python train.py --hidden_size=384 --d_shared_expert=0 --router_score="softmax" --routed_scale=1.41 --balance_loss=0.00477 --balance_bias=false --vocab_size=32000 --max_seq_len=768 --train_tokens=368200000 --dataset="wikipedia_en"
Below are experts of layer 3 (counted from 0) of a mixture-of-experts language model. Rows are named router (the router's row for the expert), down (a neuron's output weights, with its number) and show model dimensions 64-127. Each number is 128 + 24 x the weight over its row's rms, rounded and kept within 0 to 255.
After each expert's rows: a language model's description of what the expert responds to; "comes before" lists some tokens at least twice as common just after its tokens as in all text. This comes from a sample of Wikipedia text that the model never trained on. Tokens count by the router's weight.

# expert 10
router [133 117 177 115 152 108 126 165 139 147  67 128 138 145 135 140 116  97 121 132 111 121 137 155  95 126 114 129  96 114 144 150 135 124 126 123  95 164 107 158 102 136 132 128 155 113 119 192 114 126 173 117 168 144 108 105 125  97  81 142 135 155 122 118]
down0 [142 119 111 135 137 136 133 123 112 136 148 123 105 126 152 104 134 113 138 110 160 138 129 121 134 162 126 103 151  81 135 117  98 117 114 103 142 179  99 121 154 132 111  99 123 103 111 150 124  93 117 142 135 124 110 140 139 163 120 131 147 125 139 109]
down1 [138 150 123 163 145 127 156 111 118 139 102 121 131 125 135 100 118 145 192  96 103 132  90 156 127 123 116  66 194 148 124 142 100 124 198 153 176 148 144  89 129 144 143 100 105 123 137 153 152 127 121 118 144 128  54 137 160 165 112 131 101 102 133 101]
down2 [107 115 140 106 126 118 149 123  99 143 139 119 127 146 188  88  96  93  64 108 108 124  95 124 125 128 117 146 103 134 154 148  88 141 132  96 119 135 123 148 141 152 155 116 133 162 186 135 147  88  72 123 147 133 127 119 131 120 155  96 112  86 176 137]
down3 [107 168 150 114 113  76 145 138 130 123  90 119 164 126  75 127 120 105 134 159 106 164 130 146 119 134 109 133 129  78 113 155 134 100 150 110 123 100 167  93 130 139 109  98 140 130 144  94 106 106 143 153 173 122 111 139 100 123 110 122 111 167 104  77]
down4 [158 115 129 140  91 142 183 192 178 147  86 141  98 116  94 126 118 144  99 169 158 143 115 164 128 131  95 128  91 104 141 158 128 136 116 153  98  94 128 144 127 120 168 154 135 112  80 146 119 155 117 132 127 134  98 121 114 108 109 150  90 165 117 100]
down5 [133 115  59 110 119 123 150 140 103 125 162 147 114 170 149 120 128  97 133 140 110 114 154 119 148 141 111 115 103 130 159 125 102 122 146 110 111 110 138 148 142 138  94 163 109 149 135  70 119 139  85 146  92 112 116 104 172 136 155 109 112 132 123 111]
down6 [149 168 154 100 150 120 148 121 139 112 140 172 130 142 142 113  97 144 121 162 150 141  79 118 158 110 134 128  99 123  99 154 118 121 111  87 154 101 131 154 102 136 132 100 180 109 122 130 123 122 105 140 136 121 163 151 148 127 140 137 118 183 110 122]
down7 [158 128 126 127  82  90 137 150 116 164 115 127 124  91 124 131 130 144 129 127 155 153  84 141  74 150 145 102 132 142 117 146 106 134 130 161 111 113  99 135 126 145 155 147 131 111 159 111 139 123 127  98 119 124  92 123 131 142 124  53 106 122 137  81]
down8 [137 148 117 125 135 138 170 103 135 151  96 108 136 112  79 116 148 175 178 175 153 116 177 145 132 155 142  82 112 116 131 100 136 135  80 146 117  90 105  82 138  90  89 149  99 132 133 112 114 154 134 145 131 141 110  97  93  87 104  97 121 181 126  85]
down9 [ 93 116 155 122 151 129 131 156 103 137 148 129 104 129 158 134 156  82 159 106 139 107 111 100 100 112 126 156 106 152 111  67  86 126 110 150 143 130 133 171 124 119 155 169 159 132 111 144 161 133 129 161 116 132  70 106 145 133 134 166 146  86 132 129]
down10 [136 164 168 136 160 123 121 114 116 147 137 178 125 138 108 157 136 107 116 177 166 155 136 127 168  98 104 102  90 127 106 159 151 156 110 133 113 139 145 123 118 138 136 166 149  85  97 129  93 142  96 106 143 129 125 124  93 114  93 112 111 141 167  99]
down11 [153 166 158 103 101 114 191 161 154 139 142 160  93  97 163 119 175 103 101 184 164 125 128 128 146 127 119 101  80 144 135 130 128 179 116 144 137 120 134 144 133 115 136 149 138  83 128 127 127 150 103 100 149 144 141  96  90 128 116 112 141 123 135 126]
down12 [161 118 103 142 117 143 125 147 150 115 115 148 109 172 159 126 111 105  90 140 118 102 156 129 110  96 145 151 104 110 110 137 132 146  96 149  98 172 115 128  95 126 132 164 143 131 169 139 136 136 122 162  68 149 121 150 120 106  63 132 135 118 119 113]
down13 [149 112 103 157 105 122 139 160 144 143 100 135 164 103  89 108 121 170  77 146 133 119  74 139 161 113 167 102 110 135 151 104 112 137 175 155  85 136 131 129 108 144 149 129 130 148  84 130 108 145 110 129 145 169 157 138 159 147 114 100 143  98  93 129]
down14 [125 149 168 110  98 113 121 147 149 171 139 120 156 117 120 154 111 144  86 121 131 157 118 152 110 134 151 137 124 132 109 114 126 152 115 133  89 126 136 142  69 134 136 144 111 130 116 106  94 136 117 126 101 107 135 112 127 126 100 164 142 107 131 163]
down15 [124 132 119 137 162 149  90 135 147 117  84 108 110 125 125 154 133 140 156 128 142 154 137 145 139 139 118 106 123 150 109 135 130 113 121 123  83 154  96 115  86  86 129 138  85  83 128 103  99  91 134 113 115 112 129 128  96 108  80 138 153 108 123 132]
Pronouns after prepositions. Possessive and object pronouns and function words after prepositions like about or on: his, her, their, them, of, which.
comes before: " the", " is", " was", " a", " he", " his"

# expert 28
router [135 121 124 125 116 138 103 114 115 103 140 175 140 161 126 175 133 140 122 169 120 146  94  87 104 156 140 138 153  78 159 130 109 118 104 144 149 118  77 126 111 118 156 148 141 147 129 103 152  97 115 153  95 175 113 138 116 122 124  96 147 129 103 144]
down0 [144 131  97 133 131 154 148 145 150 120 126 142 114 153 157 115 126 162 139  95 148 150 148  99 167 156  94 145 127 134 119  84 110 127 116 214 136 149 132 134  94 110 143 127 168 110 126 119 122 134 120 129  53 119 136 142 168 173 126 145 125 150 145 155]
down1 [131 120 112 162 123 122 126 116 121 171 114  75 109 108 105 149 115  70  99 168 129 104  91 117 114 140 133 147 141 130 130 134 120 134 147 102 111 106 128 136 158 134 139 148  95 145 133 102 141  81 137 134 118 148 101 132 142 136 124 138 165 137  86 108]
down2 [111 117 104  93 128 122  70 121 115 129  89 113 132 163 155 151 123 140 147 136  90 120 128  91 111 127  98  99  99 145 178 148 153 114 136 120 148 158 153 105 117  72  85 106 140 114 120 159 105 144 117 126  94 135 159 136 134  97 117 129 153 116 108 127]
down3 [121 163 131  82 114  80 135 138  93 106 168 123 107 114  93 119 137 117  84 109 112 120 144  96 135  99 136 172 143  95  85 150 130 156 114 112  93 112 111 155 125 127 152 101 170 102 104 145 162 134 115 101 129  99 136 160 131 127 143 128 145 132  93 130]
down4 [139 115  95 122 155 113 133 162 141 143  97 139 155 141  89 127 118 173 162 123 116 153 113 125 106 130 145 104  98 163 110 163 100  98 152 115 165 121 147 117 173 139 124 138 139  98 125 112 135 178  95 154 144 116 121 135 126 103 152 122  99 100 136 111]
down5 [138 114 137 164 151 102 145 123 118 151 126 146 134 146 130 119 143 172 146  64 126 152 119 128 171 118 120 201 100 109 116  94 133 141 110 144 112 187 114 138 114 110  97 156  86 117 145 171 117 191 127 108 110  93 128  98 139 129  96 134 128  99 143 129]
down6 [138 190 109 176 135 142 136 131 191 137 109 101 128 146 158 116 114 162 145 112 128 121 145 149 115 129 172 138 130 119 139 121 136 117  97 150 133 104 131 125 122 164 140  98 158 143 153 134  99 159 143 112 107 156 142 123 109  75 118 133 101 112 154  98]
down7 [141 132 152 103 128 149 113 154 147 135 119 146 138 143  92 118 141 102 150 130 145 117 124 143 128 121 171 129 163 155 147 164 147 132 124  99 132 119 134 110 103 155 153  73 127  94 116 158 131 164 142 123 155 106 139 134 115 111 130 134 112 115  99 165]
down8 [134 145 122 154 123 144 200 140 113 129 101 141 144 150 125 126 115  78 124 144 153 135 127 119 134 175 109 139 116 139 126 137 118 145 109 114 154 104 151 115 137 128 156 146 119 150 137 124 107 119 131 150 102 139 171 125 102 131 111 139  61 124 102 134]
down9 [140 140  91 109 121 134 123 146 130 101 138 164 114 156 114 125 125 131 152 138 142 121 132 136 173 123 131 141 122 151 131 121  92 136 186 117 129 162 137 120 153 159 139 118 114  99 101 148  97 142 105 122 130 101 154 158 147 157 151 113 139 165 132  96]
down10 [110 126 131 118 131 127 137  95 150 124 106 114 123 136 132 170 194 116 137 130 102 132 111 140  82 147 122 132 138 144 147 147 200 125  95 113 138 131 139 132  92 102  98  48  78  94 129 126 137 172 121  92 128 108  82 137 139 148 151 111 109 172 133 133]
down11 [131 134 138 105 116 144 109 119 134 161 134 100 133 163  73 164 106  99 125  92 106 148 173 146 123 103 107 101 153 134 153 104 150 121 132 122 105 160 113 138 108 101 102 132 120 143 181 123 132  86 124 135  87 132 137 121 132 125 145  95 145 127 124 143]
down12 [162 118 115 107 125 109 139 111 126  94 157 130  87  88 147 171 138  86 131 156 134 120 129 149  97 109 135 120 155 125 122 115 142 109 146  98 176 128 107 156 113 147 105  71 112 128 132 110 169 122  97 105 154 158 102 169 142 124 174 140 113 150  62  81]
down13 [137 106 105 126 135 109 147 109 132 160 105 108 134 110 143  96 143 106 121 155 114 112 118 168 121 122 126 106 149 120 130  92  63 130 128 103 136 137 101 106 105 147 115  99  95 146  88 110 148 132 127 167 135 146 117 128 106  93 194 133 122 133 103  74]
down14 [143 180 149  95  82 165  97 141 125 107 136 140 117 102 158 147 155  75 113 140 114 119  83  89 145 117 106  93 120 142 182 114 128 114 137 147 115 133 129 102 127 109 113  74 164 114  97 181 121 104  84 152 149 107 107 163 158 113 139 135 133 155 147 103]
down15 [154 136 114 112 144 142 131 154 134 157 160 144 145 185 147 109  91 129 131 172 107 124  89 144 113 119 116 136 122 118 144 109 116 117 184  67 143 117 147 118 126 121 123 133 129 114 196 118 153 101 120 132 105 125 113 139 129 112 122 136 120 130  87 128]
Line breaks and locations. Line breaks ending table rows and headings, plus location words like at, near, located, York, Austria.
comes before: "|", "\n", "-", "The", "In", "|---|---|"

# expert 7
router [125  97 127 101 145 145 116  77 141 155 133 127 132  61 119 150 140 142 125 165 131 142 112 121 149 129 132 118 156 155  97 128 111  94 165 144 153 150 105 137 127 118 106 134  90 153 130 109 108 113 162 133 191 108 162  59 110 138 129 136  86 150 125 114]
down0 [164  86 127 115 110 142 147 113 147 118 132 163 114 137 109 162  99 180 138 143  93 124 109  80 138 146 160 138 172 136  94 139 205 141 141 135 175 101 137 155  96 138 173  97 134 119 138 129 176 113 143 156 147 137 120 123 110 162 129 113 109 158 140 161]
down1 [123 154 137 154 131 152 132 141 103 126 131 143 123 134  91  95 148 138 136 149 140 155 112 109 155 129 123 114 142 145 115 104 125 166 134 121  98 146 133 114  87 148 159 155 140 152 132 106 128 160 130 170 135 151  89  92 121 142 128 135 146 150 157  87]
down2 [114  97 123 124 150 104 129 122 150 122 147 112 130 158 123 131 125  91 136 150 158 117 131 167 131 138 130 129 161 127 117 122 155 129 121 162 112 165 146 119 108 139 161 122 179 151  87 123 135 147 128 146 148  55 119 117 137 109  79 155 141 159 122 155]
down3 [ 91  91 125  95 102 142  70  92 113 141 140  98 179  72 110 113 162 135 176 141 114 117 179 118 135 172  90 107 156 117 146 130 114 120 164 136 184 101 107  64 125 143 126 133 148 116 143 138 121 124 120 124  87 166 154 141  95 125 111 136 113 136 187  85]
down4 [108 146 108 103 151 141 136 111 174 123 149 118 134 144 156 133 129 133  89 116 107 130  98 162 110  90 154 105 103 107  94 100 147 172 171 132  89 141 104 127 160 156  84 148 103 124 125 127 103 125 123 140 138 153 147 113 140 125 130 131 146  97 112 121]
down5 [139 154 112 134 147  95 111 127 132 138 138 160  84 102 149 146  99 136 116 101 124 129  97 144  97 140 187 147 107 139 100 148 132 137 131 117  68 158  89 106 176 112 137 138 142 160 112 105 110 115 136 113 113 180 134 145 142 142 124 104 126 116 136 147]
down6 [ 89 113 149 151  90 151 137 124 176 122 112 134 140 141 107 115 109 107  95 131 140 153 172 150 142 136 147 112 138 120 117 155 138 147 143 131  97  68 138 121 125 129 174 127 129 134 100 103  84 162 149 159  90 121 104  78 102 161 105 132 112 130  93 124]
down7 [165 141 141 157  86 107 121 195 140 123  98 158 120 129 122 123 116 112 120 170 136 102 130 119 147 154 107 129 154 173 136 154 141 109 119 119 159 125 149 166 129 122 133 121 152 120 163 155 156 164 137 128 115 120 109 120 158 154 128 153 106 124 110  94]
down8 [114 118 131 112 132 140 117 175  97 135  82 138 105 141 153 116 103 120 113 138 106 144 136 128 134 127 152 116 119 104 142  79 110 153 151 128 153 136 120 124 110 134 128 147 117 119 109 121 110 201 115 115 146 151 158  83 160 117 124 179 149 126 163 142]
down9 [131 152 148 143 152 139 107 142 139 110 133 122 123 107 107 127 117 147 116 123 107 119 137 143 122 126 136 104 136 109 108 151  77 182 120  91 156 152 138 145 126 106 154 117 145 121 137  99  89 129  46 129 140 131 139 137 137 135 131  82 144 127 130 103]
down10 [ 98  84  83 156 136 104 127 108 150 123 146 163 152 122 129 123 173 116 146 147 122 118 126  89 111 106 154 118 159 151 165 173 128 112 144 171 170 113 172 140  85 121 119 126  82 144 137 140 107 132 151 138 150 174 174 105 183 150 130 169 160 131 112 142]
down11 [159 148 166 105 151 137  99 143 107 148 168 121 139 170 117 181  89  85  98 114 111 133 115 128 111  95 121 147 107 105 125 160 127 130 145 103  92 105 128 132 138 117 137  82  89 148 122 150 113 135  94 103 147 109  83 159 125 157  78 120 132  93 126 139]
down12 [102  79 129 127 130 115 162 160 119 117 170 138 126 149  85 134 154 106 114 133 119 112 121 115  83 138 112  93 145 110 106 106 123 134 151  91  94 138 105 101 119 147 119 138  99 135 152 126 145 158 119  88  89 107 124 133 169 136  83 141 108 143 127 126]
down13 [118 113 194 156  79 154 143 149  98 115 143 169 118 141 108  82 141 128 100  90 128 137 109 117 113 155 108 133 133 131 127 124 101 130 119 125 122 148  91 120  81 146 111 132 125 118 126 142 128 112 109 118 133 141 122 144 127 178  91 107 157 134 107 135]
down14 [130 116 193 118 105  83 140 164 143 157 105 134 153 123 110 151 120 107  90 123 172 137 147 135 129 163 112 138 141 113 133 132 189 145 131 152 143 162 159 138 133 159 154 134 156 140  98 168 107 118 143 145 160 111 147 163 125 148 135 154 134 116 112  71]
down15 [134 129 157 132 126 158 135  94 143 149 167 141 143 109 132 138 114 110  93 141 131 114  63 119 117 125 110 110 142  90  99  72 140  99 114  94 143 135 116 134  75 133 144 137 133 102 106  92 123 137 136 105 136 135 156 110 156 147  71 132  95 114 142 122]
Verbs and infinitive to. Verbs after subjects or modals and the infinitive marker to, as in began to, can make, take, worked.
comes before: "s", " to", "ing", " the", "ed", " be"

# expert 5
router [106 152  96 150 149 147 159 146 139 159 122 141 168 101  99 165  60 130  98 113 123 146  64 144 162 117 117 136 123 146 187 127 136 146 117 115  84 122 174 128  94 138 128 129 117 116 105 114 113  97  95 113  94  92 149 127 127 105 122 146 100 156 122 192]
down0 [108 107 109 108 113 153 123 139 126 112  92 123 109  84 122 110 150 167 147 113 124 181 168 128 161 131 146 129 126 165 133 136 122 100 147 126 111 143  71 132 101 113 110 144  58  99 162 108 100  96  95 113 148 146 142 135 119 161 172 133 144 131 130 170]
down1 [130 128 133 129  95 149 128 129 177 140 123 152 149 131 139 167 105 155 119 136 161 146 144 105 157 107 132 117 109 135 103 134 127 189 137 161  92 118 134 141 118 153  94 119 147 124 121 109 123 128  97 128 146 138 107  97  74 108 111 158 143 118 137 157]
down2 [109 141 102 123 152 102 140 108 142 138 103 134 159 108 108 120 160 140 121  71  85 144 130  92 185 137 128 137 119 127 144  91 153 118  86 119 129 151 105 129  95 117 123 158  87 135 159 150 119 161 145  96 104 150 123 136 114 161 118 117 133 115 156 109]
down3 [129 144 116 106 167 103 120 108 154  91 154 132 108 110 193 135 131 139 163  98  93 103 182 108 148 115 162 109 167 108 156  97 129 129 132 134 103 143  98 124 100 136 134 131 109 130 138 136 137 136 105 120 117 128 125 128 140 151 184 126 145 209 159 116]
down4 [157 143 103 113 136  88 142 140 163  97 114 183 132 121 178 119 135 150 132 147 122 125 113 113 106 142 162 137 149 141 131 128  63 158 171 148 150 169 116 132 137 132 137 166 105 177 141 143 151 145  79 123 150 126 131 129 138  96 165 132 117 140 179 180]
down5 [164 130 115 133 101 107 153 119 100 135 110 146 167 131 151 144 132 119 124 136 145 129 122 137 144 134 106 124 174 105  92 155 148 126  92 184 120 132 126  96 118 160 158 116 172 118 121 107 170 122 143 107 119  88 120 128 143 139 176 116  99 171 191 113]
down6 [152 129 111 139  86  99 157 123 169  85  74 169 129 103 116 110  99 142 135 133 118 145 125  90 121 122 152  90 113 112 151 145 173 158 155 155 116 132  84 161 162 116 137  83  82 108 146 130 106 101 115 113 132 147 113  82 115 155 131 135 141 102 102 149]
down7 [103 132 162 146  86 146 159 128 118 115 123 140 119 123  82 146 108 136  99 134 138 141 138 155 128 105 133 165 143 151 147 118 135 110 137 102 117 136 109 133 114 116  79  91 132 111 124 119 125 141 158 129 160  87 145  81 128 158  87 130 152  83  96 163]
down8 [124 116 124 135  95 132  70 118 106 129 155 113 149 131 169 119  82 134 125 144 113  98  99 152 121 111 104 121  76 107  97 139 138 138 177  88 135 100 126 134 151 175  97 132 147 119 146 111 107  88 159 119 133 154 110 138 123 149 139 149 153 128 150 140]
down9 [109 118 134  98 139  87 152 139 125 110  95 183  81 132 143  78  61 158 143  81  68 153 144 136 159 106 106 112 165 129 125 125 127 135 137 106 151 133 126 162 122 128 150  74  98 111 142 156 120 112 117 146 108 108 139  93 139 177 126 100 122 157  94  99]
down10 [145  99 150 149 106 116 102 133 158 152 117 110  58 163 156 151 150 143 101 137 168 139 138 129 112 152 132 201 128 121 145  85 121 153 127 118 110  93  94  93 143 151 185  94 181 136 119 142 153 120 110 188 120 108 119 135 185 127 117  94 102 133 130 103]
down11 [ 88 111 120 147 136 131 128 122 153 154 132 145 108 111 134  65 123 133 173 135 127 118 112  88 145 141  88 128 123  96 117 156 140 130  97 153 141 103 137 126 133 123  89 109 102 117 166 120 124 122 129 134 134  73 156 127 118 140 127 124 111 124 140 143]
down12 [131 125 192 144 149 150 147 172 122 161 161 136 148 126  99 179 108 144  82 162 114 116 106 160 145 139 116 134 121 164 132 123  91 148  93 137 140 110 119 148 149 120 135 117 160 158 146 125 137 132 168 151 130 125 124 106 142 132  66 123 113 128 122 121]
down13 [114 128 171 123 129 106 156  93 124 107 122 116 131 146 106 123 120 116 102 142 137 131 134 157 134 122 107 131 162 134 144 139 104 121  90 125 124  88 134 127 192 107 163 140 145  69 136 151 116 127 102 129 141 195 119 165 169 135 123 166 155 130 157 142]
down14 [176 119 149 144 143 117 122 145 110 131 114  87 138  96 105 162 149 124 107 164 141 146 114 160 113 104 161 108 133 154 131 131 115 169 148 115  78 119 137 129 120 121 121 154 135 143 142 126 143  78 114 148 133 167 102 163 117 115 147  87 137  83 119  92]
down15 [107 117 113 151 112 125 153 154 148 152 116 122 141 104 117 145 140 123 140 131 145 145 135 173 120 101 148 138  88 188  95 112 121 123 171 177 109  96 110 143 140 143  75 126  89 117 143 174 141 123 123 150 111 185 136 146 153  83 174 117 125  89 138 153]
Event and status verbs. Past participles and verbs after was/were reporting outcomes and status, often in sports text, such as defeated, won, held, released, appointed.
comes before: " by", " in", " to", " the", " on", " a"

# expert 31
router [121 120 155 169 102  98 135 180 132 178 121 155 117 114 167  86  96 138 125 134 134 129 134 125 108 120 158  97 103 144 115 138 122 115  97 114 127 113 154 119  99 109  73 142  96 106 168 155 124 162 100 148 147 115 137  70 125 104 114 152 121 133 114 135]
down0 [117  92 149 116 133 146 136  97 119 157 142 112 131 116 126 109  95 154 134 133 190 114 121 126 139 158 138 111 130  98 120 161  87 157 148 195 104 143 157 127 132 110 104 122 126 153 120 161 119 110 117 116 115 106 140 146 127 141  62 132 149 106 154 108]
down1 [130 135 104 142 154 175  86 147 143 136 161 121 146 117 143 133  97 123 148 123 113  98 119 133 118 140 106  86 150 128  93 157 135 122 133 148 140 177  91 102 131 149 126 126 137 152 145 102 101 134 139 145 151 133 111 105 103 118  56 114 146  73 125 169]
down2 [155 124 134 118 102 163  94 131 112 141 120 113 117 144  80 136 137 151 157  87 182 131 153 122 139 163 132 103 110 107 136  66  99 101 147 121 112 142 131 119 117 134 150 169 128 146 132 154  99 193 126 117 117 146 101 129 155 147 109 115 157 137 123 137]
down3 [ 82 142 142 151 125 165 124 148 132 103 134 155 116 155 146 142 114  80 132 122 106 138 132 161 108  99 115 149 107 145 106 148 102 126 114  89 148 123 168 117 157 135 164 122 141 165  71 117 122 146 201  91 137 186  55 150  96 133 111 145 151 118  98 161]
down4 [ 95 123 139 103 105  73 133 115 130 113 113 143 130 140 122 126 148 108 138 136 116 102 131 142 111 142 122 140 131 125 125 103 117 130 136 114 133  98 138 156 119  96 143 121 124 159 183 124 174 143 140  84 167 200 130 159 140 144 128 107 123 155  67 135]
down5 [132 155 163  93 110 110  84 103 166 136 174 130  95 130 145 107 131 110 108  78 163 128 113  91 118 132  89 131 151 128  95 130 150 150  80 164  93 147  99 114 109 177 152  61 147 142 140 139 132  94 103 168  95 110 145 163 138 139  85 155 157 122 120 125]
down6 [185 103 134 117 111 149 124 169 147 125 150 158 104 138 111 115 126 111 161 112 168 136 132 146 111 134 130 131 130 117 149 143 115  91 176 113 115 131 106 106 171 134 152 134 100 157 139 184 138  93 136 167 168 134 173  88 172 146 113 111 119 167 116 127]
down7 [127 137 126 115  85 143 112 124 140 154 116 176 134 117 143 163 154 163 105 125 113 154 144  99  89 138  99 166  95 143 142 152 112 118 116 154 119 136 148 108 104 140 127 137 128 112 107 118 125 120 128 137 134 210 157 111 112 122 158 125 144 135 127  96]
down8 [134 138 121 171  95 121 104  92  90 135 118 157 124 124 137 123  52 122 108 176 109 102 120 103 109 106 106  93 123  93 103 160 109 125  99 129  99 118 114 133 140 139 100 109 201 115 101 158 114 130 115  90 114 118 108 113 113 108 141 116  77 139  85  66]
down9 [134 155 155 127 166 156 158 153 123 101 139  97 126  74 127 146 132  90 135 138 137 119 108 115 172 154 137 101 116  96 143 152 170 147 107 140 111 125 112 116 149 140 111 143 136 136  69  93 118 144 179 122 112 174 145 163 120 136 143 109 132 128 162 116]
down10 [122 150 116 136 144 135 115 164 134 103 170 110 157  77 145 125 133 109 141 114 130 120 127 183 113 132 148 133 114  97 151 141 123 120 125 134  61 132  83 121 140 154 131 115 148 119 130 143 134 135 155 123 127 135 126 133 185 192 156 122 127 157 167 104]
down11 [129  95 120 118  92 137  78  91 150 131 156 133 114 102 178 135 151 127 119 105 120 118 136 152  94 131 100 147 122 107  90 142 133 146 114 121 117 148 143  81 120 161 132 151 104 150 139 129 116 146  97 134 135 135 114 182 104  76 124 107  99  82 106 119]
down12 [107  82 116 117 150 138 114 171 113 159 120 140 126  98 121 125 124 143 144 130 165 126 138 153 148 132 144 125 191 123 112 104 122 109 116  98 148 128 184 123 132 164 167 138 118 150 110 124 124 116 134 106 155 126 140  83 153  92 103 117  99 110 116 105]
down13 [148 130 109 134 110 101  82 158 117 148 105 162 158  98  90  66 150 145 104  99 119 118 149 145 158 148 103 131 142 110 133  79 123 141 142 144 129 165 112 170 117 130 131 129 112 136 108  97 140 145 146 155 147 155 148 140 162 179 182 104 127 124 166 130]
down14 [166 146 118 133 140 149 121 161 130  97 157 155 111 140 128 142 162 110 154 152 154  98 118 155 124 135 111 165 120 136 108 156 131 138 154 121 124 186 124 126 134 113 173 117 122 135 117  99 129 126 112 157 188 120 108 116 146 147 151 114 145 126 139  92]
down15 [143 115 106 138  98 102 108  84  97 131 147 160 110 146 148 130 162 151 136 121  99 119 105 116 103 136 118 107 124 157 129 179 113 132 113 122 128  98 113 111 130 102 153 149 123 105 146  84 172 104 155 167 150 111 150 101 128 164 130 128 181 145 133 107]
Clause-linking prepositions. Prepositions and conjunctions in narrative prose, such as during, through, after, before, with, but.
comes before: " the", " a", " his", " an", " well", " as"

# expert 6
router [116 140 128 114  98 132 119 137 142 171 186 117 116 134 127 129 136  99 148  81 114 101 165 150 166 127 130 106  90 154 126 112 123 130 122 115 104  96  98 129 156 120 124 117 157 172 103 110 130 142 161 128 144  72 119 176 129 120 112  97  94 137 171 134]
down0 [131 105 109 156 154 113 108 133 115 145 143 112 118 171 135 123 119 133 120 124 174 138 149 130 107 118 106 122 178 139  90 117 148 148 101 176 129 106 158 145  90 132 136 128 129 162 138 140 133 140 156 146  99 118 145  98 107 131 111 164 118 136  90 142]
down1 [132 108 107 112 131 133 102 141 136 123  94 131 158 144 168 150 163 123 119 141 156 140  95 117 121 108 113 160  98 154 145 141 152 142 122 174 133 156 137 159 160  96 161 133 114 133 173 121 105 177 114 114 110 117 157 165  85 112 124 101  59 115 170 131]
down2 [129 124 115 127 102 153 118 153 106 110 138 147 145 169 117 183 111 157 137 127 168  95 107 200 163 114 110 107 154 157 134 139 130 137 141 135 151 163 129 147 167 122 112 138 165 121 146 167 117 142 114 156 148 119 134  84 113  97 135 137 132 159 120 116]
down3 [144 137 127 126  99 121 139 157 111 152 102 119 114 100 135 130 113 113 144 101  95 132 122  99 118 117 152 128 148 123 130 134 116 132 101  92 106 122 151 123  95 147 121  67 140 156 125 167 101 114 130  71  98  84 146  96 121 150 163 118 140 151  96 139]
down4 [127 123 124 132 146 140  96  98  97  97  83 115 118 137 134  93 118 123 150 137 139  93 180 118 180 142 136 133 130 104 157 143 132 130  92 118 149 138 113  90 137 140 114 124 157 140 146 148 103 131 149  96 105 161 111 175 114 111 124 122 139 112 135 143]
down5 [114 125 103 140 129 138 115 139  70  96 151 106 129 127 138 133  94 110 126 121 102 103 145 132 117 159  86 141 179 109 107 115 163 109  98  95 134 172 134 103 120 134 102 125 152 101 136 111  65 105 126 102 184 123 161 107 117 117 142 160 176 146 135 125]
down6 [119 126 152  78 123  98 137  87 130 113 131 137 141 113 164 148 197  86 115 118 103 138 125 175 139  85  83 139 143  96 146 141 128 144 160 118 132  94 157  97 110 136 169 128 137 122 147 153 102 129 129 102 104 154 163  90 145  98 118 112 158  95 147 130]
down7 [103 160 146 102 103 196 138 133 142 159 130  97 146  49 124 165 125 112 129 122  91 144 129 142 156 124 140 133 122 112 123 119 139  98 117  91 127 144 101 131 156 135 131 132 129 151 188 124 121 111 125 132 157  78 162 166 120 155 137  96 114 120 200 117]
down8 [155 137 123 116 129 122  91 152 110  94 131 131 146 178 107 108  90 141 169 132  81  92 127 168 123 103 156 113  88 143 131 125 142 146 134 128 140 113 154 110 126 141 128 145 114 105 164 124 143 157 120 128 122 161 143 126 125 148 151 135 143 124 155 102]
down9 [141 147 108 101 166 122 153 132 167 119 152 125 150  92 103 135 113  98 162 119 143 131 165 135 168 113 126 158 122 150 158 134 119 161 137  86 151 169 115 108 161 124 154 171 122 147 148 117 153 121  96 145  96 136 154 170 127 133 124 127  90 125 120 129]
down10 [ 98 142 143 149 127 119 145 137 128  79 167 163 114  96 131 111 123 152 121 108 137 143 109 142 130 156 141 169  93 101 117  77 119 157 140 108 133 138 102 174 103 147 154 138 139 115 142  87 143 126 149 127 135 192 113  87 118 176 130 146 131 150 126 122]
down11 [131 120 133 107 133 136 134 109 127  99 132 106  92 144  82 139 182 121 135  75 104 149  84  98  86 125 120 136 116 127  69 138 128 137 116 150 133 110 121 171 152 134 104 159 116  85 137 126 152 128 157 137 110 123 124 170 105 133 138 113 124 107  96 130]
down12 [117 100 140 125 116 144 148 106 114 108  75 110 172 107 146 124 161 151 103 131 133 166  95 126 189 132 122 113 125 100 132 154 139 111 133 110 114 132 127 120 156 121  93 117 116 166 109 118 116 168 133 104 134  88 165 137  92 196 100 103 100 121 158 147]
down13 [132  75 143 154 125 119 149  70  75 122 127 151 168 112 118 154 143 153 148 127 114 136 144 146 130 156 116 123 161 106 159 116 141 112 147 140 111  81 115 157  86 113 128 111  88 139 114 102 120 150  81 104 149 123 187 109 154 152 118 126 100 150 135  96]
down14 [142 147 124 111 139 127 139 118 143 110 135 137 116 129 128 150 132 163 120 107 114  79 124  73 177 135 124 124 135 147 153 141 124 110  94 122 114 136 132 141  84 100 134 161  76 117 149 114 110  95 124 170 153 154 129 127 158 114 113 107 155 112 132 124]
down15 [163 114 134  60  98 146 115 164 158 149 128 138 125 113 142 131 132 110 131 116 143 135 131 129 110 124 161  95  99 144 157  84 115 115 142  95 122 115 108 148 141  76 139  94  89 121 167 111 125 131 119 151 124 149 137  90 142 159 148 106 113 127 106 124]
Abstract nouns after determiners. Abstract or generic nouns right after the, a or his, like agreement, role, period, function, plus colons and pipes in infobox and table fields.
comes before: " of", ".", ",", " in", " was", " and"